Below are experts of layer 3 (counted from 0) of a mixture-of-experts language model. Rows are named router (the router's row for the expert), gate (a neuron's input weights, with its number), up (a neuron's input weights, with its number) and show model dimensions 0-255. Each number is 128 + 24 x the weight over its row's rms, rounded and kept within 0 to 255. Numbers have three digits each.
After each expert's rows: "gets" lists some tokens that make up at least twice as much of what it gets as of all text; "mostly gets" lists some tokens that are sent to it at least half of the time. This comes from a sample of Wikipedia text that the model never trained on. Tokens count by the router's weight.

# expert 15
router:166134081158104185130085114133143098145158133140115128118116117152140150081120148109118097114120169139151090099151099114130134172129110113105097112127099151103170117113142092104129093120158105153148111149121120127134130143171136142102129107128115160134146083134154091150122151112142127139144166158124115119137092119130124132135135165079151092123117096103123095103137162188137126098121140114162093129170133101133104143123130130158104169141126100140157098104164136119148167098169161142125100118104132087148149161155101115147087138096151167089104124121169103141158088145140130091127162162116112121144153114111118084110122119167102132085131108096136146115106132087100147130133147107108123156100158153094114156131153124123122112090139145176115091105113113098136155096178099
gate0:138145142113148148126131126136148128140128162169168148171116160136150141152103129112100132108127142113152152156130165118125122132169089145110175087115115103108142075133119109115121125121133149140153185175097150139079144143150104097145120159099143168101134116121171142172139155141102136160143105151132099102124101128129126170116114111123140117116129133106147096139114173142101094183135108130137132090104118108120119120093177162137134117140129062126178116114160132187128133138112125179157167165080142133130143104150133131130143096161103126114128103100118116139120109150131141159133179130126104145135142149147144084155140086178161139102142093104147114127118161140086122138143120116137140136083106097157103108128142200098153149102102131142148132155099138134132121145085122
up0:156100112135108150180139124149128100164146164105087118124152107113149119112163136159159114094155133151110144129102120142109174133132103102122146148128167100151135145127140095133144160152102152076154103151121106154127113115128143141114136145087120126137149144127071115129081164119171110138153154161151113137123139132127129164149150151144124122115116128140156115101170150107150172104116153131126155148098139106139099157110131150095155151104114132165116124130087101137146082124113109104097083116133075150152118109132120057115155142101111118128135124112134123143122140164124099112126169175054165139139063165152171116082088158095131151141145116118137126152139099119102138158142147117172139119159142139133109132110111126162122098160150180120131158156136092139135136125107167
gate1:138104147095125135129122142094094104153123111115130125108106127113133131092146144117128121119105144133143127155097149136127149111145100107121148132135129121107118097133137141116120169120089131128149066151144122115123147123169143156117138112154154136142127129112095113110170146136110129158134110130144171175182176178144091131099088148123172120138104087133124131133115177158168107114125115116136120100124168102111139089114125158103176084162101107169095113151098113115111114119205121180118111155115141131172125104125146109111103099143138138141151099104166125153143091134130150097105119171107174122127077094104086147121116142122131120135135124115116108122121101106124146083112117075142141115126132146158183125156115165195159099121091103103145132128110134098157114093139085
up1:106146136122147104145092128167120143126118101094121105138145174090150132120135101181158130131117104129156108093124130154133122124111136125154145164093131155112125137124126149077123132153114116183099125150161141063118117142097126147135155129113097088154174127154125107088116135099130156096085152098155108149124124069134148103121106146107138162099150106111101147149140094112104122099109140148163105169168149133119141114137099106149087130163144104101141140111094132118132149123146104123100123169130176097121130119121101141157164103142122125128101147110093099082127123124112110117084120148129099132122141115107178132156126125153135180121128148077090088095105121136151130134145117113142068113128115098150116125141181097059104097150143081123109112084119120131156130129153125
gate2:131150132107120129140144140119138156100137115147103108128138153159041142115117098073192120081120107162134134115145172122124115177111126114167129080128138180156111100137123118107096196117118148126129141137132149075112123122124117104110064093135161092173168122120107146103102109141085148126128149135120118149119111116122097108140100145101097144123158127087171101092122102093165147163121143146133180147155106178145131134120135135123153121130147130172112135123153153110123169156108155125107138140116116108140142151111117130153112145136151150096097109132130082119151106107141154117173097099124123111080139166151121118151121127122085178129140128113150128121095136165088127120153157124161119135124133124092133141120106127161143123154141106108105150117124111144081098161123150
up2:118120079177169113135095149138123132126107162093138138112154109168159109152181102144079149141126141136143175113146112137099138097131141123082124138147157108129147161103141130145149086162121157141131113103131114140128132120096123109167158206136109116122115124158112144152119142115161138180155102153140172112117153150125122123157147148140191107165086108155097166175116131174110157106155143143109086131119128095142123106147127124152100131127111130076117108184106142105115124109165104125139137112115148133125112108136107115102143149122151123162144151123138128153117125111108095142151150129067143153126133091083133176127164126160127089156124118174105119123150142116189100160119114124140130133128100115111113101107106089150144136143123142158150137083101152120145139148136160
gate3:138103157135108162055132130117093117134120130092112162164166177145113150106145108121106108131107117127085111125121093129138141168141139157130132092133134121122140112132139134173147115114160189092103085107095110112116134127103146137110177089143149114113076149171093112149124124122129125123162165141154107095125112114162152119110100126128102135058106144113117125109125102152121112169100137121127147113090151097084126129138156144141117142115119154138099145120108111113147192129057175170154153100092139142137101124108117110124124189122136155108105146166112125113084134131175091117133124106118128143117141128120086127145120127168113140108096109143162135132157091121158112083093155165093116094106084123115100135141148131109135112139120146137129118150104151118137138111162139
up3:148116163125110145040106133130093129128130130108121183165141176155133149103151103126108120134107116132078111135130108132141127179156138148139134081117133132117131116131134133170161123120144177093105089105096102114132121106106134129114152088159126119108069143164094120151126116118127140116148170136150089100118107095160142128104114146135111125082102140121121118116138111157121130170107141115127137107090144100091133126151163130147117146120127155116100143137109112119152198143076183174159140104095148146145101112121129097114131162120131172113099136150139127121104129146187110119133132101133134134131139108108080128145103146160121154101091112146166149137164102120174111084074161157087132092106076114120109143147130132107148140139133148127132125133115149092135145128148150
gets: "\n", "\n\n", ".", "|", "\n ", "\n     "
mostly gets: "\n", "\n\n", "\n ", " *", "\n     ", " Born"

# expert 2
router:138156097094176127115151125159118137123146161120076119122131100132109131070112099106109143117103150054163128126126160119129133118109146133141123145110100121110114122117136158116145116148179082159136152103134135154103134160143132137110106102091135126151136255128142128102123149156152143126127067094136167117128128107095176160118126110136133139163128165158125111100078104142128130164156124134158090141097155100117133099135135133138138079131081114126112133129101143151118152156133162115108180164138127149160131089101118121121104149127134105163107151133130141152142126163127103164103111108139150123134126146108134117100130121120096123138119136158127126143118117157120094147131121135109139098082084128146166172151092150100088143138140140110122127104143140105124145142085144
gate0:154137138089111116150124099149108186188087162146137129126136133127095110101124133160115172153159138139140124117110150131114123135093143061118125116150092135126147166160154124125111129183135112089109131100138113139121149151142156176111133143126115118107130167129177117149095123140096121116122114097157115161106123130103132146095134117120099125137090091127083128117129109110136139129132176158145148143135132128106102121114130175107139174142126145162121166139074139086143122111147121140128111137144139083128131140132132114118144147155126188131128103136175165140162131086085137113117138173072062193107174079167122123142104107120125105144147141129160149120110116139078141143118145146167118149150105135144107175131108135140102174145152133142135112148165112130107104120124125
up0:091152134132117120106140153159093089125113129141101108103085111089123124176076100133123152152107102096192159162104147138120128154136120122194137128151119140125140089129143107145113151115140143124124121124113124128145099153101128136133101119174174075128145119163134129177128129125099129129124155126145169149099150111163119106115174162162100103132135107126124090135113105133114119114131121153083188160116177131107107135151151150100125163114105154118116096162138100141111138122124120163130100085149153131129135108140202117142138106097150145159150125128123123167139119161157128135154116129156156124128141118077121163159120083161123139175144091112118142077162119132090129110159158109155078140117105089092144131117144107121150133148145099160128143129145111155105097119151109
gate1:145134131099141132133137075112122139118111106157162163177180140135178109155096134114090101139129161144136087091114122158121104127148129109166156121154133132122115131149127126109169138096122129068083172158119138132167136091102088131147165144103157112133156161114095178157131143110144086115132088135159171135158133120145108117106113091127132126135121124111138125148094125105109116099096111130118147106080099133147076136109126104116106153114106166123128126109164117134117145115114061072130132146097146106159127128104175127135142135160113127147132126114180129125137146121121111154114167118128130106141131169107131105135080130161171113110100132106122144144122106143058112132157130147113129153151083152091143130172118119123099133163135116114119161124107179108150120101107167
up1:128129156151116132115132171150152117148139145094103090092093106124082141084144130111162159122134090098110158157148136099127132132097111161090086115105124109135150135100119138145078117144133127173175092109140121135084110149155174146108103119148114142117099094128170069103141106140120171129129176135094091108096142124108140139153145174117104133117146135134123130105159144152164150157137146134130119160169164124107186119130137147139156106142150097132128117142104155122138104125129170191136117103150118153087115141146095133121112129084149140108143117142088127137126118142137159107141095146145122143117116100158111151119169137090098138143150121133134118109130147128211159117103122118136116120097185115178123115083136125121153111096118142152146099126141079154119140142152105
gate2:130148134092123081154175189069120074126122091125093096129137093127094140138091121143087157110164115098126135139132120155124179141132120142184104111139153127092109141094132142120130119151079140130129101147140134129099100126085085114136159114138125159153113194143094128130120130126143111120134133114138131113146115111118141114163165133130135137123104108124117086193140127099135164121122127137125121086127114162121147138134113137123114165138157161117118138166150163101142150106138153111122161132142113151147094137116141088162117075131088115139161123127122133177139132103097112142100125170113136117141168141092163102132119112113109174101118148125114113118085167117119109124142099114147109161107097135153143126136145145107112126165174140141098144145205137112093100124106076
up2:136150141108126076142166169087147091135125119120095087130125096123116139142085105146080140099146115117145143151141123159127171131137129127174095125149155114108109134096117130127154118166098139117140095132143129121112111131078104113132157118131127146164113189135108135146117119138139097110145142106122116092149129111139157117157166136137124141117117122113116090195134109077129162135108136129144097106129097158116148135151109150123107163119164165109123146164154159113141135115126150089140157128141126131156094133110137094152118071132092112145155106140100133177159121103102113129099127162109108117126181158100180118123103109120124177096121164125124123115089150110136109131151110108121103189114094154154128140145150142100106132141168145131102151153192124121087102137105061
gate3:114137154143125101142126092140087144186111137091158147118095098131103131112120138180136138108162135125138086153135105085098130095153139113119162121150110157154163106131129120154122117114138105147136140103130125148111139147129131144099152114128155120105102133123146128106149124151115082152140135122130105141131122097104085140150160124130129157139131137163108177117125104113177155149134112156132133123123105145155120149151118152124104168129174132183134107129165083075147159130106101121132159125113103102121110125147091092117161161133130136081133129129169114168138173119142158157133062154115082117137098183114175150110111132077105119112145125129096103089131129147135122131152113183107107136150146154133090109112108091174120113138128125082135097155166161182125092091133141
up3:106131148152120107141134095167094154163123143105152160112118086130133164130132118154156158128163132139140087160147124077106122105136122115125171131151110145142158122137130123134099114112145110142147130095124122151111143149125117139107166122125149117106090113117146131125141123152105104136144138131120123141146106103109073128147162143134137123150157125175116164127123095107162156145137098137145137120115112128147109140139103141113129156106183129174137097136160101091171168118100096159126156122105113092108115123169085093113154171126133153076151135143153126163123181139140140149133075145104076122149103166119192151120125122080121107102177133137090109101132116151136121123125122186100104129148136153126081111110105093160124104141118118071146101121157126192149090090138144
gets: "ed", "s", "ing", "ly", "d", " it"
mostly gets: " it", " him", " not", " had", " made", " them"

# expert 4
router:107132116130060108161133139134147122087119133146177094098146156108136119112155077119143102141128102120174129166157108157102149140157125114170111131156128123148117161178126140103110140151140118142154120102088142091153145110115157134118136094172135117138078131108111125099095084097130100134140125123109135120172142124112112095091098120156157115143126155168134140129176120092082120168120101116149122092134117138132153109169149152117128099086120111104115100137143141109119097080118119112136185113154083149120141102105122064118151130107121147169158165133076126108139108097130120118098138151130123128129140117134159104138152101157169128156093117136119153141139166104114156137116189080105136066161124086136159123128111148127137129150139115125144132158124140114149117127097108
gate0:108114079137102099110122134099148122084101133129118123157121177153108113117109107116135135143156108090083144121139154100103132126128190151118113194120135113130148123119131140112076132122138118153072121132170138150140104127154143152092078126138164143141141116120118092120157126132128087156122108154124123142155079098115133110104124130110120122127172139141146156153137134121184143145149123102133146145076190160134093118122112136094150123192124160067118091123141113135141103146151148117116097138134124135106162119150114139127146124149111110124147110066109150096132107134060155148114104141125168146125110114149112131131126126177159115090110147189108140143134122132088124135091086109149112156122119129148132178129105134163125108125096072130152126131121140142161145128169134
up0:104138080135096086130106140092169117105121153174110101130116161152106115128122097116159129144135107080085161132145157106112128115129180136126121185120118141130141126131157129123084145127114112146067135136159128143129109121177151129094097120149162155127158142125110105112166146103134099147122123137153139139152072092111102113102144136102116127125173142152167147155136151112160136137136117122150124121063173145162081115132110116081146127171135141075110098134132097145133091150129150131129119119113113144122136114130106122117165125141125110117158109080127147089139104148055157125132117138127167134133114101160113138119123141163156142105109150188107140128103100114104124108110080106156107151112114136136123165140097123151109089116109059125138125139112155126177129126155110
gate1:123172097112124132134116155135113131141188077138105121086138152142099148131174119115106130129130137119106101134113143188137134125129109129123180105121145126142134135175125096153121106113134155152094131083120132099124124128116151137078160093113146137129134131136085144123124138121150114132120156149127108123129139087113124135137148157145123139127137150142117100127130171150182103150118101143135148102155160115163157180120177146100144101104105144149129132107097100150120099103112108169130130129128144055137179096090179058133098081146130130110144147102149114115145147109144118162134121120126117078116141163182172142107123139144132090143111115161124132115093120130168128118144163135074123100109138123150147101145152125185110137125135129154144135131177103153148076123122091
up1:142135132126129089141127173175082133120136112143149106107124149082142132138157107135114101132144179119109160074132116130106130148106115138152137138107159126102171160147132140127145115131140127128103140116134145145185094088142063095133167172080145116156124146095148156147153142159056101124121150155143134159120122128100111153118135126125125094101125144143099117178152135124152146130138073120139106133192140129120166110123165154122141102140133095173101165121131114123067118168123140140115121177083133128131157129131119140156147102131108135089147128098149142141153114121152146170122141127103113131109136132157123110122148111088151096111143093133110155139128102107092147130143105132083156078134119141177123137163073092101149135104121156107129116109151138121143119170127093
gate2:119125169139131131119112141115097135090162141130090141099186140195133164111129146087115116146124109124147121153147144146070168150121138150168156089152107157110115104128158171114132162176145098161134149142120145121136109148149143103126141143090136135128112110169106150087106115159127132152162146159128146143193137097121147126098120153118129139136151156113129155149150113119145128179085143128123172098099158113115151164131161137141135123128122089146156119121112149141099134115116119146136140122151107112109187110113165144097116149085113097127116100132179132118127109114162107162133135139103142125144120097096106107071178103161107126112112165158177130167112120117132105138112174122088138121174109101151116127121112159116114115159092136102119124140150137080123119162115093
up2:148120153161149120092093134118089103098155113100076136156144159145141180092126157089123136139127122109144103149168134144091151166101113154161142102128090168113090119124154159115128153173145102154107140127128114141136126127101138115116122126094123154120131073166102137077163123161126146162179200140133154115154110103130152164114152128129129153134137179113140132130131136132165143132104138117143161100114146104121139168107174131125156101116121118132147119104127110127099126100151097165133141115128115101129182091142138149098123165097117090127138106109145119122106107133153158164131141139144145106159139110071134135088160133153133153132106183139139162152108093090123141150107150150089147125152102103174122130155125155092147111130104152124134130130137140091087095152135088
gate3:179133133134116147090147157113062057126126083117135085159146132103154120157179144125137116136111108155105115142099131139119125101150103145160153105136132131129146148119128123095176120087111116143115157188099138132155165118145147123133133092095132143154163100106075162131116126117150096118131111139124100101116139091076121162111136109145124104126122173138117133112142129134127159149152110136100126103180096100129099152125162131136148134116111092142112128149138132150123124151117128107170143125148135095125175104103163124149148154162149125136137165096104142108116105152141138117133138127139124112123137143097161030128108098072070112151142174132115165107159152131119156120105122083107182146100132113137114152140137103134123118161129173135109115138153153132137130126139101
up3:112094107149124122149097124195175163139151183163122152099128136127141128113133150142143162091142158106132157110144126143140148126110151117133124145130132146117101114149132111135086112146176120111105082095143132140120143163111135130109155107127137150114093161125149075164122104143106135117102141117127150154144140140140113078128143120108134144151127090150135117153122160110168094108103110098202111130108140113138147130140080096120098127116152107110098141100109139135148104131125125155106128130143117156098113097184121146098160149073080138115131121144135131160141140105108125136119101137138154133130156103180063149121156166127118138109129084133110127143077101098151084145127104142133095140119128145106140098140097132126151084075106099112159096108065101084132134128094144
gets: "t", "n", "l", "r", "ce", "in"
mostly gets: " John", " William", " Thomas", " Charles", " James", " Henry"

# expert 6
router:145079160165113122142142146094133142141142082163132152163112132121107157070151148177163121137115114156144148139111126121119112118112191116127122108093108095120162124120161159104115125096090167099069144150161094158114123149134097161132139164123109105146112170164116157161113141148099161153105151134135136129140154151151101134157130115132079127132148100111157117114089123094161119150138120096150175091101126130086138137124141109124168113145098148131113177138146113109164147121152124139146141114158124115148152135122134083121155096146092151098114152126152114122132142136112113161091102127140162151139102095160147120119097130103169109138145122104148142131157151110120100112110082175159126159103112138128123100091081093077148132137123148153110114126135163125098123162158164
gate0:150078136114147125178135139124098127125150094128168103115176180101125138113158162161129132110125117128159134146185153159109134104141101118137124141107148141143163081138104109097072151177144111131129126145153095123091109149119086149084157118138100131102165117132145109154109098141143130135136100134083160151140155172135134125166140154094098112180168131091129103172167134113102152148164138115114145124165116163142151106137087113147085121086134133106147118139125084106129125134141157091150128118120154095090135119131133162106139082122141133125141131157109116105115131129164109114133105090112117115123164129118135106115171116146154153139152122128099112198096123161108132153141121128176123088178096109150101093129099137117181110116126129118125115115129147148121102099123122
up0:160084132142135125184137138122097107142155097126159116105157176115153141107173157145117134115135116119157134141178159168123140107135094122123109148099140128143165087144103097100078134171151131116124145143145092128099123127136084150086159121142098144106162130112159114160106098139152143134141099128087154153126160163140130129179138163105103100182168149093119110149184135127101136148161133117126134119171112157134147107144073093136092129087125123106136124151143100099123136120131159095153121108102169104079135131118144161112136089124139132118148123156113117110118121116168098129123100093114113118109158115113121122120166119168140169136152123126084114189095120169109125163146124126145151088167101114147106107122108135120170115111122140123129119111124162148124090091122124
gate1:135126103120126082099087112096135150119158169133132170152117154107109153134099108150120137075139110143137133119169147106126132131176135148132095171164133094189106114125140139155135090156131151127105130114106157152113142145110114192123117105177140102139151133109133058178129098094153076137104122111137151117105123131150178117133128162145110091108153119135155137154116136114134093143113115148104149126136144148144120103131126143170123113113171169131110167109144139120143167135094102115118142097140173158105114133087129110132097092145141100091135075137125130157136176140152124156142135119115124113100149163192094119130118154124128112113164114162126104115155118128148151141106107142135111157137164157114093091118137134136169132166180145077143131130124134121134140173128119
up1:154163132122108140145130133100154143137125171125120133122101150103137133164127129117156088116150151127147134114053158121136133146166147143172142181127114103139123131137141100143105125176146167125107140149116127129129107138153104158135152134163189097130125129134133106124157135126139098136167168128115155140130086125169165116134134155132125155147113087129143130120098165150096178160135101143164178141085129129146107055137154121151145153107172144132125153104122125110132167166105166103151109136111155108109129091145107131109069132152071134111103135153135150141120118119088119108142159102113146121105092141187093088157109147149112121144167114160144116116163130147134117088131107120163084100141147123100091118125159140093130125122163130092134129114132138152113128151076142
gate2:084165084120099104126122137136085078189121109138152126103106080146130117142092107118138121131126101126161139119108105099164135098136140129106123072112126155164125117098157125097178153128131135133115149116109153108150125135127120135164141085132135129111129093136096123110117121126125155128109154110159108132120138108131146166125074127096154096102130150161123152137121112091101138103147130105151140157093157141143113171153131139126149130180112140164101156126150178184129109130146131106117091105129096173103114132077136083157118152161098163179104119136119169127131125109139104140087132096131145142139121112106126095142162077169162131137124121128114140150143056121171125092128094123090109113135124136125125120115153106142116144142102147163138104119145158143168153101172099
up2:097169098165103110127133144130122089170161124121160130113102124149145130126091105130148142131151073128112149131132103162145145110133101102079088138107111145184097137119144121119137159110099118119098153140102131161105116153115160142142118110130129159140149138179140114081117116114104135108108136143138103143096094162127130133134097117127154087128086143181137116124139098102117113086102139090150148144096104143138138154157093140078179109150132143172120146114143159187166125124112130122128055094098089121140075137114115088158127148137112137199129121122139155153147135089130132166110125127102168134115117153114106129132141096142154139168131097127088132148161094119166143129138087139076119158124144097128109128101159122153110108124088135148144116118114142122166125123127123
gate3:106155163178127105139112132103127147125111184138109091105133122121092087163155101160120122110114078093145084125144126140134120110121126135132115122137125122128159131090077164081161139124138114100114081094122122149111148061152110111140136099129143114133114112135087137109149124148110100149105122153115158115163099152105102129173143093119119098127169080101153152149143102148073123125156137124099136137113096137138146110084145149124121109094141142104148150131125138118105125118140104162117123127095135142130094154106129121110160163180159116093158071106089152137145127152115107120115135110114095156103125132151124133113126113121103137072101136128148152155118095135170145168149066111164126121146130125112125114158129113109133117135082144068142143124135106103205115138148108
up3:129165173179158114148140109118137157114096160165158076041138173170138129149159101128128114147122121127110084135123134137115091144129113158109114114113114118139129119123119172098118139132126154106153106077126086139129158097134096134094132114135118084130131121110075105135146135133124138148127149122114120133151098129109105141143144097097131078131163094136127121104155080127116103118179150088125111097121085103103140143096143140148144095106140120130142121136115152130115136140133092118101122151134096137168115152115146128108133165148169128112163089109163184133149120144125128154147121099125099161065142121128124111100115116105129153110105122123141133168133120144184120181146111133141154124129084121110148110135161117162121148113109161080135165118107130113191171094131117
gets: ",", " and", " as", " or", " with", " but"
mostly gets: " and", ",", " as", " or", " but", " &"

# expert 14
router:130135127123123103158110121112126124114110152116179170107123149145122095165096143100136180129120141138122149146137167167152092174126117136154122125157106139158101165159127125143108134137136134114143128113193079150137153123118116169132137138181110160120131133116167100137139142111120102086133109162137105142082076164146083124153139112134122117145101156143127122094161122112099173110110140164135119101141130125090094131125104107168118087123117140161111137154139145109130119183148107118113074162077147152089121142138127133109140088109153143145153142114125152117133111162086132156161141065118116152094171127103101176124160137109148164126098131140157145124147155117129090160128107080119096097106165152123100092149133098133150135121129085098128116132100144145144148154108118
gate0:136109116103130131141141130141125102165149160147179118112158157131124115131175151125166109130131140125094155098113133144135115123121123115160163105105160143139132097147172163143131139046104047113095169127122113154140127137162121107097106136130143145132115120155149136136107138118121147160118085110150152125106138118161105111151183076106101155155159132144117152095113130149121132121150165138102079127148141093149104109081118128109149097138095140149145132111151142162162121136060120135134103108109126154137108129103162066167108128122157105095165130121103165131097156160142144130140121143179150116153129153162127167094112096155164173124102154119124144095138097134092087144142141124128144083124152133142097144127129141130110092153121103107113129098123134139098150114116154
up0:121102148112131135125152145118128116159153111132158111118126150127086126100157156105148103110097170120098141100139142135138119100119126136144186101091129135102120104127173119137127111056098088151111154140134117166159120134195124111127104141104124144141117129145146127148111135106105131110126069106150172119074162116149100115128151076098096151140138093170111119120132157160133108109152188158114112106139184111175081125102093126129146121102116157131155154130153156167156134147096095132121100095119156130104077102121166105151147122097132120127142142126137178158082148123141123123153170144146171094146154147112101161091127103140147153102111186128124145119108104132117101154155134101151139126104146125156114167114141128138114138148126110096123112129136098138116110097147120
gate1:152135120090103111079112155114138140162163128106125122171140142126130073173120141133135136136093110134098124120150137151139128123137148091113127118130089109150137135173077115153111124089146111135172168135143123085121060122108159145141095149150147170113194145083141116155141113129129152123151118121109148115123169125161121119087157126088093102132088126150166122175142119099158125132120121165132129148133173107125126158168120115092094122112117137126143122121123120138095117133120102169109140110124153149094131151161139136142165066118120147116136159123118123075130132140122121115094132116097098129125098133146119145141102143173088131129156103113121123162171139098129144136132085170119169174100155134167096098126117130140137083128123150110129098085111127133063092153134141
up1:144124136090110116107099160104145112167140118111103126173144133139138086169134137136129134152120106144096134107138160154127133136142163090112107108147092107161135132158092099150104136101155129110166171151145123104124094126095193125122101169161136157111189143088136109167146133129149174122139108105113125169128148158155130123117160111102060089132100107128149120166142154096157128114130115144115153148126169110127139162178106082103116151130128155122112120101094111139131119151134110154122151071112155153089129149139141144147146081108121152111128151111125098086132159132132135105099098147092121131140105129126123193134120145147098144151162101122121148164160159107136133160151094161109136160111138131138109115110127126157140116152122139116123085087117131158078080144133143
gate2:101108101122108130134106110130157107184129115139110106119107125099116132130127121099098083154139094105136111172130104142127107121107124146180177112103119123105123163130104128142133124107171133140151136108161097121160182099118163109115130128084126103127129104111107149135108146184130130146089138178134137154106126159138098078132091137127114093146165149086170118156099123127128117113110156135185136100152100166132142171081108143142113157139163126128092113150128111104112113126162102168132091135138116130089105152115138134142112072133117124126148120099138100149175130173167132111167129127114131162130123113128109125140137114120129086119129090130113096181126105128173113130129108146092100125154090133130098172099104140137124100119084145101126117053153102152147153121093112
up2:100101110128114132130112105139163119186122103146110106133114122107113125137140133092089085169144093118127093182133110133138105122116116132169164128110125134114117162127118119146131122086149142139155126109157093133145189094108158118125132136097106098150132096103108143126113149186138151119076139152132122141111132155152106103128102154127125100152155160085168101159102146132134108101090139127156124089145112158141139160084117147128108157140172102122105100137133131107113109131151095183123085113125112129077113143127136135143123079122122115105151124102145108146177122166167138134185155130143129144125122123140112133147155127126133078108113083124126095189119104127177107127135103160088104124146102130139111170094096114122122113121107145096124119048148104162146138121114104
gate3:177152154151141157140152143105133139149147192126112122171129127138154114157103132131109132128160160127121140130127135094133142152102140139128159106114083097121125116124139111153136108115128133115080131153152166190080129124123112143158126109120126139127093121161086111149114144138114145124107125186144151118127108164115099145112151119155144132129121126149109104082161141098103102108142116124141142134158146124081141162110125135153127162132089124134174139131115116110147142115133119161137186047169158130125145178147165110132152074116155147114105124102102163126117114126093115122173131107083180141097189107154130150080162103139097141125132159139148123104101153129151111156105102152116138113086090142105093107131122083144183102145132096121124098123140140123134112149130143
up3:134090149121150157164181096122141153120111138148110139130157126055147113130086181083065164116115161120134141124130141129129152104117084134154140129156133104095125114148155150169086111123124118114094130148168121115137127138136080154157113129144108111179160088115135149107111130129112140137123125149115065092089117115109157157134151138181107123134152153144133162112083120131108111095123128132144131131077113128131160156104147118158167125142104145158130089090112151128120130125122083123155103122126133137081117140158112093116112107083139176149160126110168128111140129141138106127114142096114171113137113134115128150108126143068121129126170108081170150101111131121099099134093134149112168126127114085121114138109095087109160099133132139126131161111150105138085152134131108
gets: "-", "nt", "ist", "er", "  ", "ic"
mostly gets: "year", "mate", "weight", " third", " ·", "ensive"

# expert 13
router:127099114114123128115124146118098145152106155138157111143093143178122139181091142126116111102158106155140175101114112092161154139092106161102143115148124116135092119115089113094138121122093148123092148189109096105128086120089124113096105137105165163107145115110113116141123096136083114165149127132172144129154140124103129117100169107139113118099103114124134110137142115137109149120144139136080165153109112152126123145148149083096099125111130151134129126123135115151111092150081104110150155132140144146085090147117131100111156125138132112095156081126157110119122111140163150082160146140119145111176134122140133115120178164157164148155143097123134106101104126148106099138081151160157092130152141101171117139111153132152168089126096170121100126179098102179123119135129170
gate0:111129114111129127124112123137144175140136108151141091128108110115151171125105149128133094090139142124119128117086126137149108110165109126142141170095081132130113109098082122134098140116124147104101097130147163144134143106143151162131139131149112102120094129128129157134169098145113110112138138123158087072121158148119153153146143148108180121129182039126120145145161098137099116123093126110134113117181135160144110178132117109151134113167120103114149151096088104096118122132111124125158094151117097125103066167121125147146103108131106142122129132131129163121131137135126088088132126111157168111181142191138173161107126109132111125153148120130149135117134117178114140122161123126145143148149163142180180134126151130120171134123135136150107094124125154109149194114114076
up0:103107123100145157123125106110140158107122121112147098152113108117183143125117164145115110107115123132134138164119092087137134112132105127128152154085137113117129110131126101120123125130122141139088140140114136142135126140131140138112144130121134105134090134117135173106148141169081154104111117130131144139134128138102126103124112131131151080123181047135114107101155151132129107139131087118149120105141128143119093171125134114137098132134114131118143134088117090093110157108097133193177061143128133148151075165119172154176083168140149147134173108137130156125141107168116117100147083136155145098139137137146155161117114122168141129191163129125191108108110134154144144139174097142129117139149127114157151128101167137090164168108142108161104126115161073121085157117141148
gate1:119092125150146145130112112136113115164140131105125105120163139159104119130098130129115147149132112102150118084130115071140109093102159118104155114144115175123133128116186097121126158082114117102118129157108117132158121142128138137134103127126102108117075161134142091156114116108139122141101130136112116109085158134147135143125130152134109127106139125141146138164144119115129085116135149136148152077139117139092129109150109138140110138084114134145167150132161141179126149111089176123117091164069108163160108136139138156114080157101088137098131104081145100109096130126143138107149149096155124157180123134144122140133130099053123146162115172094148091131159162086108096101137081154155149058147111109103175158133109120152135132143119138171124117123174124109140106115116111
up1:147163143109116107134142146129160127103121113142134155137089125103165134122158131133129105118130135146109122166131145184116161170167098133156116131113146064128115128143060159150120092168145154162143135090145140140098125103115105121124149121144150155138176107130118162102148137138114115114161140113146136136150096135104122107127110102122154131154122141121107118098114140142141160142113110115103114177113132121171128157122140114106140125163139114102085102127102126087116095125176101131151172089177146096103131108130135102143179094142166106152116152180093150144150135127116132150116111143101133106072138122133127126114112153192123112089154091171101175134100114185145142147128171094102097186107149140161088116130133136107119121112142115085134145133089119146110149140140150
gate2:104187102130134126135110122130140103120126161118147115132160121121109147114128112104118125109132094122149133107120110147157138158140131127143141122155093099143130133111165156172147124121107161130152112104160089104145196137140150119110136143078081122105139153151105145143113100118139140156150122117189093153118120108142134081075107130165180131114099165096144128118114087125118119122129145145098106150138113147124129116157112134139120137085093105062146116127098149136111097088112064159107133128112083138131130109133080127177134147114091126176126137097138109141141141095136149093111147143091094108111129120106170198104134127114123143127101115152153156148146094141138126102116172110179091158169117151082092137155132144133143119100142132156126106102154087105108132135115122
up2:164086158130122121125145112102119154151133091136112141132085118132159118148121130158162141143120158124105111099125121085122104106147157141117095134071136178106124129143082092090142127140153114113106150171086150122112089117104118104149135117146187129155124107108138095092143130141143137101106106143069158115150136136105132177156131102085085137117164108158108164159142147115134163121139130102166154122108159122104141147124166110111128112169152150185113127138156074121128150184161169100156142119135176133106124148119174109089141127135157140080130107156127127143139097163133132158153139081137143131158127124145086079145137126131098118136127137129114106096100153130157138124145129145109151094091131109145131134098126096107097150135091118120145179143100152121149128114148119
gate3:109147106140114142134132136141105106100117115132117107175147117102140115143126157099131178088201130103120117176132113123119122116156157126097159130127138165129162148113162184116117136075140076145154122087139121138139118146148112121144104196141148104124125136127115162125136117090125140136118116147151120111123152105104127127137051139130114136137155150119151132113074145122099169122130179110106107152141126147153123096165101140129135126160137093134144168126112096117126112086093117169067134144090160121122149143125164114132131128137115098109103119174119126115104083127149126155139105153157171107143154126135160142156110148123104098141130145121167117120119119105103168096128124126118150091108156135111164104132100129110136151143108191193118134136133116101117060164135122
up3:140098149121121109101105116130141116153139115108122109074156144123133163119130154151077094134118109150140119108135150143112121117097098143171123161085157104130107153141088052111165107173100146139108127164098115127121129079141139176147153088134086131140113139126165104132128134117131125103157132118106120131156151170105134143138154108136114102076150110100119103143153147099153060159123105130133109158135136151118125163117160132118141111115122161112097134150197107127120127113144119090140155092144099144169142093163086140120137086134121155096145143112115161102136157133114099113115154122122117145120108104149129139128118103123134152116116140109122158122130112162137117146152128108096133140155121120148126155094156144101119103103112067049147102119123136155087131093196140
gets: " the", " The", ":", " in", "The", " a"
mostly gets: " the", " The", "The", " his", " their", " its"